config.toml
hidden_size = 160
d_shared_expert = 0
norm_eps = 1e-06
batch_tokens = [32768, 65536, 98304]
dataset = "wikipedia_en"
Below are experts of layer 3 (counted from 0) of a mixture-of-experts language model. Rows are named router (the router's row for the expert), gate (a neuron's input weights, with its number), up (a neuron's input weights, with its number) and show model dimensions 0-159. Each number is 128 + 24 x the weight over its row's rms, rounded and kept within 0 to 255.
Before each expert's rows: "mostly gets" lists some tokens that are sent to it at least half of the time. This comes from a sample of Wikipedia text that the model never trained on.

# expert 71
mostly gets: " DF", " himself", " bl", " appointed", " poss", " batt"
router [133 101 150  91 145 144 167  84 123 128 126 122 119 112 124 103 118 168 168 125 127 135  99 139 130 152 134 112 127 154 100 145 135 143 111  78 124 124 113 132 103 116 137 141 132 158 115 147 117 151 133 109 122 115 137 168 121 148 136  60  73 119 140 153 109 133 149 128 127 125 143 156  92 142 139 123 152 154 149 155  99 138 128 165 140 109 163 112 148 168 141  82 148 131 148 117 119 124 118 137 129 154 102 176 141  72  94 187 100 121 136  90 152 118 117  82 139  90 131 117 148 128 105 146  99 132 203 122 152 114 120 125  83 139 138 100 133 149  84 137 134 130 166 123 120 155 149 155 141 145  90 129 107 144  91 130 102  88 167 115]
gate0 [131 126 112 111  97 115 111 101 132 149 117 145 113 135 120 119 139 116 106 137 129 133 124 163  88 143 149 105 141  77 106 140 149 112 127 124 116 106 163  79 109 132 126 141 114 159 114 127 159 100 115 119 154 106 109 105 157 126 104 110  95  61 120 142 156 150 117 122 180 129 147  99 130 121 103 128 141 137 163  97 164 133 113  87  83 163 159 136 177 111 107  99  70 133 139 111 125 128 116 112 105 186  99 127 138  87 140 110 111  92 144  78  94 104 142 109 110 138 101 133 134 159 136  92  91 144 155 110 127  83 132 131 115 129 123 150 166 145 152 129 155 121 136 165 115 160 143 128 109 175 115 138 158 147  73 135 154 124 155 140]
up0 [121  85  96 132 154 172 108 129 156  92 155 181 178 160 118 113 116 100 143 132  94 135  87 132 144 157 116 140  76 136 139  90 162 155 155 106 160 142 117 125 110 126 166 136 120 148 142  88  80  93 168  78 106  92 110 148 149 119 152 118 126  94 108  84 143  99 129 127 101 144 107 142 128 145 166 110 160 146  99 137 105 140 129 109  88 102  91 157  89 134 161 138 148 119  99 137 163 173 123 126 114 115 171 120 141 119 174 124 132 125 122 187 108 131 101 146 122 124 165 143 157 111  91 106 142 119 122 144 130 124 122 118 128 120 123 113 152 120 127 120 103 169 107 146 115 135 137 149 141 133 133 122 124 105 131 139 106 150 103 161]
gate1 [127 148 141 121 126 158 130 147  82 107 130 128  61 134 147 125 134 112 133 140  76 129  98 174  92  67 112 123 134 139 141 104 133 108 151 117 120 135 159  95 114 112 138 143 135 112 139 142 149 132  92 130 204 157 123  79 125 138 110 117 131 108 120 137 151 104 120  85 127 101 138 175  85 154 156 110 147 111 112 127 127 121 102 135  96 104  80 137 115 140 112 125 101 126 102 122 163 100 133  91 122 161 132 125 145 146 194 149 138 137 152 120 103 140  96 102 119 127 107 110 143 122 159  85 123 149 130 152  99 154 147  86 103 134 127 129 112 132 115 167 130 119 118 115 102 138 131 161  96 102 119 135 158 117  74 120 113 185 144 124]
up1 [124 163 139 128 105 111 135 127 129 125 138 131 118  82 138 151 130  96 133 127 148 159 135 174  87 105  85 137 150 118 163 127 123 130 101  99 116 137 108 182 123 115 120 147 160 125 163 110 132 121 123 135 131 130  89 121 112 163  50 111  81 128 125 145 121 141 129 110 108  81 141 130 111 129  92 131 121 118 129 147 132 133 102 169 118 123 103 149 179 140 109 135 120 102 150 111 147 138 142  96 166 111 132 123 134  96 113 153 134 103 179 136 116 119 154 153 152  94  69 137 140 162 169 116  96 111 140 170 129 164 143 163 128  88 115 105 181  95 148 121 152 138 148  90  86  87  99 160 125  96  96 127 137 142 130 100 126 140 129 116]
gate2 [146 146 164 126 139 127 159 138  79 185 123 179 133 128 133 138 105 120 120 150 123  92 151 117 143 119 118 148 166 117 120 136 143 151 166 143 137 109 104 150 112 134  86 110 141 122 113 139  85 111 135 132 107 131 128 132 110 129  95 159 131 135 175 130 134 134  89 116 135 138 162 139 110 132 149  80 130 134 125 159 163 110 119 126 160 100 152 140 104 142 152 133 120  95 104 133 120 106 141 187  87 124 173 139  97 128  84 140 114  91 143 136 123 139  79 183 160 122 122 125 109 135 146 154  84 161 142 124 145 105 107 132 174 135 116 123 121 153 105  90 126 128 110 158 176 114 172 130 130  83 144 137 132 190 142 101 128  94  86 134]
up2 [132 139 169 114 120 114 126 146 103 184 146 127 106 140 147  99 133 133 123  85 153 119 115 129 165 125 139 138 143 141 111 120 138 106 130 120 126 124 131  79  94 151 113 122 155 126 102 150 104 116 125 150 152 126 136  89 115 130 101 144 153 166 188 133 139 142 101  96 169 123 123  91 103 131 178  87 125 136 158 164 137  88 112 112 138  96 114 142  88 125 189 125 109  97  87  91 150 108 139 162 146 117 143 112 103 118  81 145 131  91 162 112 137 106  98 129 148 133 125 160 187 162 161 142 103 138 113 173 136 140  97 137 146 158 150 131  93 149 126 129 162  89 107 132 142  88 144 152 132 129 102 142 138 172 131 127 117 147  94 129]
gate3 [ 93 151 143  97 126 145 139 122 111 125 113  92 103 137 196 131 145 168 112 115 113 117 116 135 133 100 104 113  96 119 113  78 156  79 107 125 148 136 116 111 110 114  89 100 146 162 167 141 115 155 157 169 117 146 129 142 108 126 134  89 133 130 120  98 140 124  80 110 133 138 129 161 130 116 108 139  76  93 120 164 135 143  80 128 162 111 155  96 172 142 136 140 143 129  87 112 134 146  99 171 155 170 173 167 119  80 108 120 124 124 101 153 130  77 139 128 109 108 174 126  99 155 124 149 123 116 130 150 131 163 112 131 108  93 124 124 125 124 162 155  98  98 140 107 104 110 133 110  79 122 126 135 105  83 120 129 136 124 126 115]
up3 [109  97 180 148 151 145 145 110 132 136 151 107 140 111 139 169 157 100 145 122  79 156 100 119  80 103 133 134 121 147 136  87 148 106 131 161 126  98 137  91 105 119 164 142 129 117 119 106 169 104 112 109  97 141 120 125 132  74 118 114 132 130 113 118 125 184 151 156 134 139 106 111 131 143 153 110  85 125 154 168 146 111 106 134 126 136 129 128 128 122  90 141 121  81 136 135 151 150 150 147 130 134 126 104 112 167 135 178 146  89  77  74 137 128 116 158 150  85 136 108 119 150 120 117  89  73 144  85 146 139  85 136 147 132 121 123 120  55  82 101 132 143 111 129 134 128 137 164 146 132 118 125 103 156 152 142 122 127 130 139]
gate4 [161 117 113 111 137 128 124 124 110 125 129 110 131 144 124 109 112 180 129 119 124 141 144 148 164 149  78 110  76 110 130 120 112 103 134 115 162 141 122 152 147 117 126 123 128 161 126 162  92 101 120 162 146 159 142 164 152 167 161 148 128 137 154 157 141 148  93 117 112 176 129 103 137 137 140 126 132 159  93 113 117  93 104 156 114 134 111 123 119 104 157 108 133 146 124 189 101 112 111 103 166 123 121 153 114 112 165  89 108 172 128 135  61  90 116  95 133 113 126 106 141 129  67 125  94 126 121 136 141 133 132  93 116 155 111 150 161 174 155 119 102 103 103  94 181 161 146 161 110 124 125 112 119 176 118  84 120 138 131 118]
up4 [138 108 155 167 140  98 119 119 122 121 155 120 169 108  73 117 149 122 111  69 153 147 110 133 122  97 156 138 137 101 125 124  61 155 180 144  80 150 148 140 119 160 126  79  99 184 134 117 110 107 135 149 157 117  90 106 166 105 109 167 108 120 120 164 141 125 121  90 158 106 127 111 139  93 113 147 127 127 138 120 118 106 115 101 123 173 156 165 128 133 124 102 111 117 113 123 142 113 105  84 121 122 145 122 137  77  89 136  79 137 136 132 130 133 146 145 144 122 129 129 132 112  66 168 122 129 122 105 154  92 142 154 132 179 144 137 128 119 153  72 119 147 145 145 132 123 131 126 145 156 143 114 160 116 148 144 124 133 105 112]
gate5 [140 136 158  77 119 209 114 144 124 123 109  90 113 144  88 128 122 158 113 149 120 118 135 163 132 142 184 113 124 134  84 104 125 100 152 113 111  82  91 103 114 126 130 155 138 135 124 164 111 146 121 130 153 130 115 131 152 170 149 135 105  99 133 134 108 119 141 117 111 116 144 138 142  51 149 128 143 125 109 160 135  93 119 128 178 136 116 138 149  93 147 139 109 166 104 178 133 117 107 141 140 151  76 132 172 102 117 147 121 115 172  87 143 122 101 154  92 133 125 103  96 130 134  92 146 141 129 135 108 119 105 127 155 116 116 161 152 124 117 104  98 132 179  86 133 107 115 132  89 123 109 152 103 128 115 147 111 153 114 145]
up5 [159 141 172  86 115 194  88 136 104  97  92 104 108 134 117 129 119 148 139 159 126 111 130 156 101 126 147 124 124 138 116  99  92 140  67 114 154 135 110 140  92  96 122 155 118 123 119 106 158 128 118 116 116 121 137 155 109 121 150 134  84  87 141 106 138 110 133 149 113 111 154 154 181 104 151 122 137 120  89 136 120 108 115 123 181 124 138  99 134 163  94 124 138 120 146 133 150 167 167 121 164 147 117 110 154 130 119 170 157 136 159 101  92 128  87 182 107 102  90  92 109 159 145 111 187 111 109 153 105 139 127 139 149 103 124 146 173 110 120  91 146 126 137  86 133 111  95 109 122 126 116 140 127 132 107 111 114 134 145 138]
gate6 [165 169 134  86 124 132 128 155 126 137 125 127  99 117 135 129 145 165 122 136 158 127 145 122 114 107 129 132  95  96  99 151 171 129 115 142 129 133 139 119 108 137  98  74 155 116 148  83 119  90 124 144 120 121 123 146 147  83  95 136 147 146 161 162 135 157  96 126 131 169 126 139 146  91  81  87 119 116  92 161  96 131  99 142 126 109 122 118  77 129 174 119 159 137 135 131 174 155  59 126 104 108 109  93  82 104  83 120 126 133 143  90 129 142 111  87 112 109 172 126 165 123 114 103 147 148 141 142 136 129 156 144 143 101 127 120 137 131 104  84 137 142 113 144 148 136 137 135 138 133 110  61 152 143  98 105 147 115 104 119]
up6 [112  91 108 159 138 150 101 148 141 148 139 149 160 149 102 123 102 109 124 140 120 125 122 125 127 154 155 124 156 101 136 128  99 148 130 136 108 133  88 129 148 129 127 174 120 112  79 148 105 151 135  95 121 113 139 123 131 160 162 140 115 127 101 112 133  81 156 128  92 119 121 122 106 128 178 140 146 137 130  96 181 106 141 131 114 138 155 143 158 118  96 130 116  97 117 190  82 115 196 118  92 174 144 171 156 176 170 128 153 126 138 201 131 126 134 166 142 150 102 113 120 101 152 148 122  88  89 135 139 133 113 128 143 124 134 132 114 133 160  88 141 126 136 107 151 139 101 125  91  88 118 154 127 109 146 123 100 162 133 141]

# expert 102
mostly gets: " car", " b", " bre", " mar", " c", " Bre"
router [116 139  78  70 140 144 120 104 153 104 170 133 138 138 124 101 139 167 108 172  68 109 132 121 114 151 113 121 154 140 161 152  97 116 166 106 138 108 132 136 134 144 159 142 122 146 160 116  88 104 118 139 116 118 152 147 133 128 140 151  94 103 140 150 128 136 139 165 141 117 124 123 132 134 107 137 125 149  96 118 115 133 128 101 141 118  92 150 145 136 131 115 129 161 161 144  94 117  98 129 161  67 148 157 107 106 112 156  91 135 163 113  99 120 105  94 137 108 109 121 139 114  97 199 154 183 112 137 127 159 157 106 103 136 129 175 119 110 131 168 124 129 147 120 122  71 110 131 123 176 139 140 108  94 156 127  84  95 116 113]
gate0 [161 113 141 121 132 134 116 124  86 163 135 101 113 132 112 103 159 107 122 102 107 144 127 153 116 104  99 129 127 113 161  83  95 137 105 163 159 130  95 139 130 145 116 193 127 123 112 139 130 175 139 110 127  80 147 125 134 140 116 122 127 179 108 107 133 107 151 116 120 122 163 135 144 118 106 152 140 139 172 140 134 129 110 119 158  96  72 117 134 129 118 130 138 120 145 149 132 152 111  96 151 184 107 147  75 120 165 149  95 119 136 139 109 122 141 151 123 118 193 117  95 167 171 118 138 127 158 187  99 147 128 160 145 109 115  99 149 111 113 107 122 127 125  78 170 165 101 114 155 154 147 179 127 126 132 143 103 114 144 104]
up0 [121 128  95 165 147 104  99 160 138 152 116 111 179 121 150 161 111 123 105 156 164 137 142 130 108 124 145 120  99 110 115 137 137 104 137 116 138 119 157 100 136 125 146 103 119  91 105 136 142 103 131 151 123 151 110 112 135 103 103 139 119  74  90 133 143 146 110 159 149 116 118 124 112 115 161  81 141 111 114 137 139  97 137  84 111 135 163 158 136  78 132 154 124 117 106 130 117 169 130 156 153 136 125 105 146 154 132 139 110 146 110  76 116 126 128 157  99 159 118 149 176  81 113 128 125 121  92 102 144  83 139 106  74 114 125 159 114 173 185 123 156 118 131 120 118  80 154 149 115  84  98  74 123 171 170 142 126 137 131 134]
gate1 [114 121 109 122 133  98 131 154 102 157 141 145 128 129 177 103 151 136  85 135 136 157 144 146 148  99 132 129 143 129 106  91 122 155 119 154 113 172 121 215  99 129 122 126 118 138 176 109  92 134 172 109 108 150 122 119 142 105 145 154 132 116 173 111  97 104 108 153 103  95 106 106 123 146 110 160 155 126 111 128 128 110 125 124 160 143  74 143 154 137 114 116 187 134 171 178 151 126 115 101 162 112 133 129 116  81  97 149 103 122  85 124 129 101 168 141 105 135  97 178  83 125 118 135 124 109 133 102 131 144 143 140 140 127 140 119 164 136 130 134 136 145 124 149 144  99  95 118 166 145 165 141 131 139 144 116 122 118  68 140]
up1 [115 131  89 136 117 110 145 152 112 110 142 125 128  72 121 114 143 189 158 139 116 116 110 143 133  97  86 121 130 111 122 167 126  75 121 122 107 104 125 186 113 151  94 102 126 139 116  85 115 132 158 140 151 102 165 103 136 127 206 138 187 117 161 169 119 126 151 127 141 154 126 107 132 115 162 132  96 135  91  98 109 167 179 128 133 176 147 129 114 132 179 142 111 164 138 133 110  96 139 137 128 162  82 102  94 133 117 127 122 121 140 141 108 110 123 113 119 135 116 130 144 131 127 114 167 126 112 160 103 143 170 147 133 150 130 143 144 146 118 120 122  91 125 120 165 124 100 110 133 123 170  86 122 145  97 148 135 101 119 157]
gate2 [134  84 109 141 134 122 147 134 131 133 118 121 102 118 140  88 189 118 113 146 115 123 136 138 122  91  69 142 103 138 114  98 171 122 155 118 134 111 162 144 138 135 148 117 173 148 170 132 134 147 138 121 127 130 100  87  78 139 124 171 113 106 107  75 127 147 126 139  80 151 125 120 119 157 144 129 165 152 109 146 119 134 116 128 139 164 121 139 102  96 140 156  78 130 121 149 124 151 108 131 144 141 115 101 160 114  87 125 109 112 128 122 125 141 129 197 131 162  84 146 131 109 148  90 130 156 151 151 141 158 134  96  98 104 110 132 155 144 119 142 129  71 154 196 122 131 126 136 129 154 190 111 110 132  96 137 100 133 146 121]
up2 [138 140  99 119  90 108 168 114 126 149 119 124 111 134 148 105 166 105 103 130 138 106 141 117 132 117 126 149  83 128  86 109 204 154 145 142 130  98 130 102 122 157 150  89 167 148 158 111 131 133 149 144 113 131  75 116  67 125 128 143 166 154 171  87 124 185 128 149  75 137 123 115 131 164 143 118 140 175 103 134 144 127 111 108 120 123 105 166 126 162 129 136  75 166 137 121 106 155  97 130 109 125 115 152 105 186 138 132 118 111 142 124 173 151 140 127 133 112 109 131 137 106 140  96 157 138 113 102 132 127 132 116 151 112 134 150 129  98 132 130 115 119 127 139 148  45 106 121 149 128 166 129 118  98 127 120 138 123 148 149]
gate3 [147 113 165 122  90 133 125 140 106 137  76 108 106  89 150 124 135 135 115 136  64 122 120  91 125 136 111 130 115 112 110 108 119 155 176 154 121 126 124 154 118  89  61 105  90 117 120 182 123 119 121 131  97 132 107 111 115  68 137 146 140 124 120 162 149 100 101 139 123 163 126 127 150 105 102 143  96 140 112 136 106 126  97 117 113 111 160 127  72 111 140 107 139 131 119 149 127 124 104 156 141 116  91 156 138 118  90 126 116 131 153 128 146  93 124 127 136 144 154 131 123 129 129 135 193 148 103 137 143 109 120 106 110 118 162 153 160 180 123  89 138  85 139  93 139  87 102  96 144 117 117  83  92 163 147  95 126 113 148 111]
up3 [129 105 122 152 108 152 133 113 146 110 147 125 145 121 163 122 129 127 141  78  83 148 164  96 146 140 139 122 135  88 111 146 121 127 172  97 144 144 154  88 119 104 117 131 115 154 117 169 129 129 118 124 167 117 118  89 136 125 178 196  89 112 136 177 119  95 125 118 138 146 120 103 144 160 155 157  66 144 133 140 132 148 125 117 100 119 117 159 109 167 143 106 134  97  86 158 141 181 100 154  88 121  79 154 135 119 159 164 129 112 171 147 167  94 136 129 133 150 139 119 155 157 112 130 104 151 121 100 140 118 127 145 128 164 165 136 126 165 157 106 120 125 145 142 114 129 110  73 142 121 126 124 120 115 122  96 107 116 118  95]
gate4 [158 150 157 116 125 118 102 131 113 154 113 108 149 136 193 109 143 131 137  99 129 170  90 126  98 148 110 145 128 100 118 175 118 141 158 131 129 109 173 154 123  97 128 162 149 122 130 101 174 123 102 122  97 131 141 135 112 116 142 178 107 139 121 116 130 173 107 115 116 111  96 164 100 135 120  99 149 108  96 150  95 165 137 167 139 159 108  74  96 137 114 188 136 133  89 122 108 128 148 117 167 136 108 149 135  87 110 152 124 120 135 141 117 110 150 141  89 108  99 140 101 118 126 116  85 123 100 139 137 108 134 134 133 132 109 167  99  84 138 116 119 131 103 132 178 136 117 115 120 124 116 191 140 107  78 125 134 155 165 116]
up4 [118 127 117 135 105 138  67 173 123 113 146 115  91 130  72 162 137  92 131 178 142  98 109 113 109 137 164 147  94 115 113  72 157 125  55 132 129 148  89 120 125 151 139  95 135 126 142 162 106 168 133 135 141 142  98 127 115 130 136  96 149  93 102 146 124  72 146 135 109 144 129 107 138 103 128 176 113 123 153  98 131  94  81 114 103  84  98 157 128 135 101 122 118 154 131 154 148 150 146 131 141 129 133 107 159 112 129  98 127 140 110 121 146 152 113 157 133 118 140 160 134  96  94 113 165 121 145 121 125 142 104  99 124 159 169 117 162 180 125 136 150 140 145 118 119  84 102 158 167 136 142  95 129 117 131 104 126 137 118 129]
gate5 [137 143 100 126 125 125 118 115 122 108 119 136 120 134 105 132 141  68  95 134 157 149 190  98 151 152 114 129 125  91 124 170  78 142 154 139 136  68 117 108 130  86 107 110  87 141 117 122 181 138 121 154 112 138 120 115 152 150 140 116 162 164 138 118 132 116 196 107 136 179 146 145 131  86  83  86 130 136 123 165 131 112 121 123 125 104 141 108 150 118 116 111 116 170 145 142 168 136 134 144 138 125  75 114  99 120 157 150 116 119 138 112 113 119 134  85  93 154 119  87 161 117 148 129 111 139 120 137 128 133 134 125 148 134 138  97 101 158 151 111 151 133  54 149 140 106 152 129 159 128 109 116 105 133 144 159 100 170 122 123]
up5 [123 108 166 128 159  68 130  81 143 134 104 101  93 143 115 117 112 112 155 104 123 109 114  91 141 147 137 188 143 104 145 159 132 111 125 111 136 163 125  87 166 110 112 157 154 145  89 144 153 109 125 151 161 110 128 157 135  96 128 108  98 140 134 112 107 166 124 119 160 120 181 131 111 105 126 168 141 105 137 154 129 125 146 131 142 132 162 146 143 155 124 101 101 109 141 169 136 107 163  59 117 131 116 117  69 116 129 119 102 116 110 153 126 184 110 186 129 125  96  99 114 148 153 165 123 102 135 130  75 134 132 117 104 124 101 140 109 118 122 157 117 146 121  96 117 165 122 123 105 119 126 160 155 146 150 139 135 101 102 128]
gate6 [147 193 139 114 131 101 163 105 119 122 107 114 131 135 146 116 113 113 134 159  92 127 136 135 143 138 132 134 111 147 113 128 105 154  97 125 186  98 129 131 114 189 131 149 176 116  67 109 113 160 129 105 129 122 157 165 166 154 108 119  77 132 121 139 133 176 149  85 125 122 154 144 143 107 159  89 128 166 122 150 158 118 153  81 105 125 168 145 129 122  88 149 151 100 101 170 119 139 184 113  82 126  92 107 142 157 117 145 114 144 117 116 123 134 122 108 128 131 124 143 114 142 125 108 120 101 169 145 147 111  99  97 154 136 152 148 136 135 109 139 182 132 121 125 116 139 147 163 136 149 150 109 167 137 122  90 130 158 153 142]
up6 [107 150 144 129 141 146 148 147 137 108 123 133 139 130 112 127 118 131  98 138  89  91 163 116 144 131 136 121  77 127 139 183  88  89 125 144 143 114 124 152 131 180 120 102 138 147 101 131 124 154 101 107 109 134 158 142 206 118  85 105 135 124 161 165 117 144 134 125 109 147 127 149 147 113 158  73  95 146 109  93 153 146 134 102 117 105 180 171 133 116  91 106 140  90 108 137 108 120 135 141  71 129 165 144 120 108 128  97 131  89 129 127 101 132 104 151 159 135 121 141  97 148 143 129 128 162 151 142 140 125 119  95  84 150 146 160 118 149 138 131 155 112 131 114 132 163 174 121 124 147 152 127 143 181 140 108 169 166 144 151]

# expert 87
mostly gets: " emerg", "~", " correspond"
router [121 153 115 139 118 141 153 155 140 118 148 132 157 132 124  86 113 136 106 122 121 139 137 192 147  94 133 107 140 127 142  87 116  80 106 134  97 111 121 133 144 101 151 117 155 146 148  78 145 181  90 146 130 101 123 122 140 121  74 115 140 157 149 135 134  79 118 112 143 142 123 126  88 140 163  93 102 151 152 123 145 142  95 171 141 160 144 153 148 153 167  97 112 166 165 121 175 160 123 118 142 154 137 148 170 129 154 118 109 144 137 154 124 149 125 156 135  97 128 148 148 107 116 113 158 131 164 117 123 132 171 187 114 128 145 156 154 123 124 114 176 117 107 104 108 152 159 132  96 146 140 139 175 153 115 106 100 145 149 160]
gate0 [ 87 148  60 175 100 128  86 125 132 113 137 114 125  92 169 112 122  94 103 127 121  99 108 129 118 134  82 149 128 139 170 124 127 150 114 101 135 141 171 105 130 130  90 136 129 149 117  88 107 119 151 132 125 125 134 118 164 128 129 107 135 139 120 136  83 111  90 115  96 148 142 153 119 117 136 131 126 108 127 167 122 113 100 103 100 134 155 123 133 100 162 135 190 116 140 144 169 127  78 160  82 129  92 132 177  97 116 107 143 132 119 106 147 141  77  86 105 132 147 108 154 108 117 153 114 105 152  98  76 116 110  93 121 146 136 124 159 123 134 116 145 113 106 132 114 133 132 122 140 134 151 163 138 137  77 162 103 181 122 146]
up0 [133  99  89 149 130 163 142 150  97 122 114  91 144 106 152 123 104 175 119 147 108  94 124 131 111  94 121 162 147 152 153 140 124 119 116 158  99 161  83 190 141 122 143 132 126 180 122 135 112 107 144  92 155 102 121 121 127 165 144 129 119 127  52 128 115 100 117 119 132 121 157 105 110 126 149 150 167 122 111 111 149 152 106 138 153 144 153 129 136 120 122 119 142  91 165 156 116 145 147 113 108 121 134 127 131 155 107 144 109 107 154 123  94  75  91 167 125 124 155 166 131 137 107 113 134 102 126 140 100 144 139 108  90  98 121 135 185 110  73  92 144 142 155  66 112 135 147  96 117  83 134 114 110 132 121 131 156 134 112 109]
gate1 [127 132 139 131 154 124 121 128 129 137 175 108 128 125 127 141 140 154  98 158 151 119 109 119 144  96 125 153  89 116 108 125 157 121  96 119 121 116 165 130 142 122 147 130 154 141 137 162 171 116 124 124 156  92 113 150 137 137 144  98  72  87 157 145  89 137 163 112 145 102 133 154  88 130  80 133 176 139 149 141  77 151 103 132 136 131 100 125  79 130 148 123 147 104 132 115 189 121 127  90 107 118  56 122 117 101  87 114 116  96 150 134 100  93 121 134  97 133 124 162 128 166 166  84 127 125 147 161 104 172 122 157 165 115 148 124 136 119 135 140 125 128 132  86 101 160 155 124 132 147  82 129 107  94 121 141 121 149 163 140]
up1 [166  95 119 104  89  99 106 126 109 146 134 164 150 136 115 136  84 123 178 127 131 135 137 156 137 116 104 123 135 140 147 143 112 139 128 130 127 128 101 127 129 142  99  92 122 132  99  90 104 141 146 128 121 120 139 120 100  92 104 165 145 134  97 149 180 152 115 159 121 117 111 177 177 103 158 134 100 155 116 103 181 119 144 149 131 132  93 149 143 104 116  90 125 154 161 137 123 131 135 131 156 123 193 165 124 153 160 144 167 158 127 140 162 105 169 112 166 104 124 125 109 112 117 159 119 146  60  87 151 109 128 120  69 162 152 145 143 117 111  98 165  85 149 125 100 105 123 113 119 127 123 103 126 122 114 114 128 123 101 110]
gate2 [122 110 125 138 150 133  99 114 113 126 134  92 144 124 152 145 149 100 123  88  74 119 115 136 153 130  92 141 150 142 128 104 158 130 120 138 135 116 127  79 108 133 128 179  91 122 134 127 110  81 134  95 156 159 114 104 108 127 133 130 104 120 111  89 113 116  97 207 153 159 152  99 117 125 155 156  91 110 114 184 127 160 139 101 149 115 120 118 128 136 141 106 168 148  87 114 128 131 121 178 146 145 136 163 144 131 116 121 120 100 138 173 127  82 130 148 142 139 122 103 151 132 119 156 131 145 152 148  93 105 145  73 150 138 141 111 114 106 136 123 160 171 159  80  91  70 131 124 126 140 145 150 136 155 118 141 152  96 101 136]
up2 [137 119  84 106 149 112 151 122 134 149 157 182 130 142 116 111 139 166 123 123 187 136 141 123  72 140 158 116 113 108 147 135 138 123 128 124 133 165 122 144 128 141 158  65 138 121 119 141 142 166 115 137 112 122 156 177 183 139 122 141 154  90 121 149 141 119 151  61 120 115 143 148 133 138 102 115 143 162 123  69 156 115 106 138  81 152 151 115 117 109 106 128  99 120 192 129  98 120 146 119  80 124 138  92 118 125 122 133  96 148 102 107 128 148 127 127 111 138 141 161 149 104 134 132 115 126  95 123 139 162 131 153 147 140 129 139 137 157 124 135 113  87 105 147 166 200 155 125 149 134 129 136 132 141 168 105 116 159 124 163]
gate3 [133  93 149 117 160 166 130 117  54 128 150 119 112 148 122 118 123 150 116 129 131  85 174 142 130 108 125 147 176 104  96 158 143  83 147 161 138 162 154 128  98 147 125 119 127 120  92 102  88 139 130  85 136 111  83 118 105 124 142 110 147 133  98 110 118 158 136 131 172 157 149  87 140 152 107 142 134 114 146 140 120 111 134 157  98 110  97 133 159 138 132 109 129  82 121 132 116 140 144 150 151 192  95 139 142 101 145 186 162 145 127 112 116  96 152 115 126 122 103 114 145 128 120 120 139 129 122 136 132 119  80 151 133 102  88 158 103 132  90 160  79 175 111 148 120 136 121  94 132 109 160 119 118 145  80 141 109 123 132 153]
up3 [137 127 159 112 159 199 114 119  74 114 142 114 115 129 142 124 119 149  98 115 140 113 181 140 135  99 159 131 170 135  87 137 137  91 126 153  98 138 170 108 110 155 152 119 141 118  77 116  99 137  91  69 146 121 125 116  97 102 115 115 148 138 105 110 137 148 163 127 179 166 155 109 117 151 102 156 105 114 149 136 129 127 145 151  78 142 112 118 133 133 159 110 150 114 148 125 113 157 116 131 138 160  99 148 160  96 164 151 151 149 136  96 127  97 131 100 122 126 150 106 137 132 107 118 144  90 122 121 127 148 114 149 142 117  96 142 116 120 106 172 107 134 102 163 123 124 120  73 122 109 142 123 136 161  83 158 116 153 160 177]
gate4 [183 123 141 132 122 118 126 126 123 116 123 140 131 112 129 154 120 175 113  95 118 152 131 112 117 151 120 139 133 142 164 116  76 127 103 144 152 147 124 136 138 147 153 134 153 125 107 136 189 139 117 139 105 151 116 126 116 180 134 149 138 146 117  97 158 121 159 139 147 131 114 135  98 129  97 116 130 118 119 112 111 148 139 164 107  97 165 103 136 106 137  89 133 120 129 140  47 137 110 156 113 138 121 130 123 134 114  96 115 111 126 152 123 141 155 125  55 146 101 123 112 101 153  95 115 165 109 125 160  72 132  90 109 107 163 118  83  97 153 134 129 150 150 145 139  57 145 136 123  94 139 127 153 158 135 150 182  73 115 131]
up4 [138 134 143  95 149 118 142 133 127 137 140 180 117 147 180 123 140 150 115 122  84 174 127 113 100 178 147 111 135 137 172 120 125 138 141 150 128 154 134 156 160 119 137 135 159 127 116 120 144 126 129 113 141 168 111 166  88 141 142 132 137 156 124 100 130 144 149 119 153 137 147 122 114 112 124 116 124  86 110 119  90 167 146 138 131 134 157  98 139 115 156  82 120  99 139 165 109 140  98 188 143 124 120 116 110 132 154 110 117  64  88 101 162 149 147 118  90 137  83 145  73 132 169 158  72 148 100 124 158  93 130  95 121 127 106 119  95 116 172 151 158 126 115 139 120  86 142 145 135 125 127 146 153 161 126 132 163 128  94 111]
gate5 [106  95  89  79 155 125 100 123 104 108  97 138 115 120 143 125 128 184 117  98 155 177 180 123 123 114 121 157 133 116 106 133 115 107 146 150 123 145 154 131 102 128 141 120 162 153 129 139 134 123 124 139 144 166 129 147 137 134 131 113 135 146 111 168 127 120 123 188 105 104 109  85 125 127 149 172 132 168 144 197 139 168 191 136 126 132  93 129 121 154 140 101  75 168 105 126 119 124  74 144 125 137 104 112 138 110 134 138 121 100 162 140 136 117 116 138 118 114 107 157 177 115 113 125  97 189 101 131 136 147  94  68 114 132 151 137 132 128 114 145 105 131 123 106 136 150 121 106 154 176 102 135 134 126 159 120 128 110 132 123]
up5 [135 159 171 162 105 123 149 119 158 147 201 116 138 130 125 142 136 117 129 148  98 100  88 124 143 140 115 112 107 126 137 137 152 140 115 121 121 135 118 100 155 138 107 119  93 124 132 139 124 128 131 111 118  99 107 109 124 142 122 138 136 127 142  69 115 131 120  79 178 176 143 162  96 137 115  82 107  84 110  81 106  95  42 103 138 140 149 139 114  95  97 145 180 103 145 101 145 102 180 115 139 118 144 132  98 151 111 104 130 146 129 113 138 161 154  99 138 134 159 120  89 154 143 153 139  67 126 125 112 117 159 173 143 115 114 116 124 121 138 111 149 125 143 175 132 122 123 144  95  94 154 115 115 123 112 120 129 145 128 120]
gate6 [114 174 118 125  99 159 134 136 108 161  85 153 136 114 170 147 116 136 123 106 148 158 149 150  88 126 105 130 137 132 130 111 119 189  97 107 150 149 147 117 103 110 138 121 123 149 149 150 111 186 143 149 112 131 114 127 135 134 121 155 104 114  99 148 148 100 143 148 115 140 165  95 123  90 113 151 166 171 156 107 133 133 181 107 143 154 128 147 134 163 121 181 129  95 141  90 116 180  96 131 117 150  83  89 148 138 127 151 116 144 143 142 125  92 157 141 104 126 143  75 155 114 163 144 155 119 133 112  96 111 105 128 122 143 148 131 148 144  88 115 112  99 111 150 116  99  64 132 128  76 125 134  96 160 121 113 115 115 131 121]
up6 [121  73 155 145 139 118 117 134 157 108 166  98 121 152 131 123 140 130 149 155  97 113  84  85 176 115 161 122  92 126 122 128 127  84 142 138 111  95 107 138 144 145 106 135 138  82 109 106 142  73 116 107 151 114 142 137 139 122 153 106 170 136 144 101 114 153 119 116 130  99  85 145 141 166 116 118 100  83 101 167 147 129  66 147 106 124 114 128 101  84 111  86 140 172 107 154 144  89 143 126 145 132 158 175 132 128 117 131 141 117 124 114 126 147 136 110 155 135 120 162  99 143  80 112  98 117 115 158 164 150 131 131 137 122 124 117 123  85 135  99 142 154 157 118 161 148 191  89 127 141 140 115 155 117 134 140 138 140 133 158]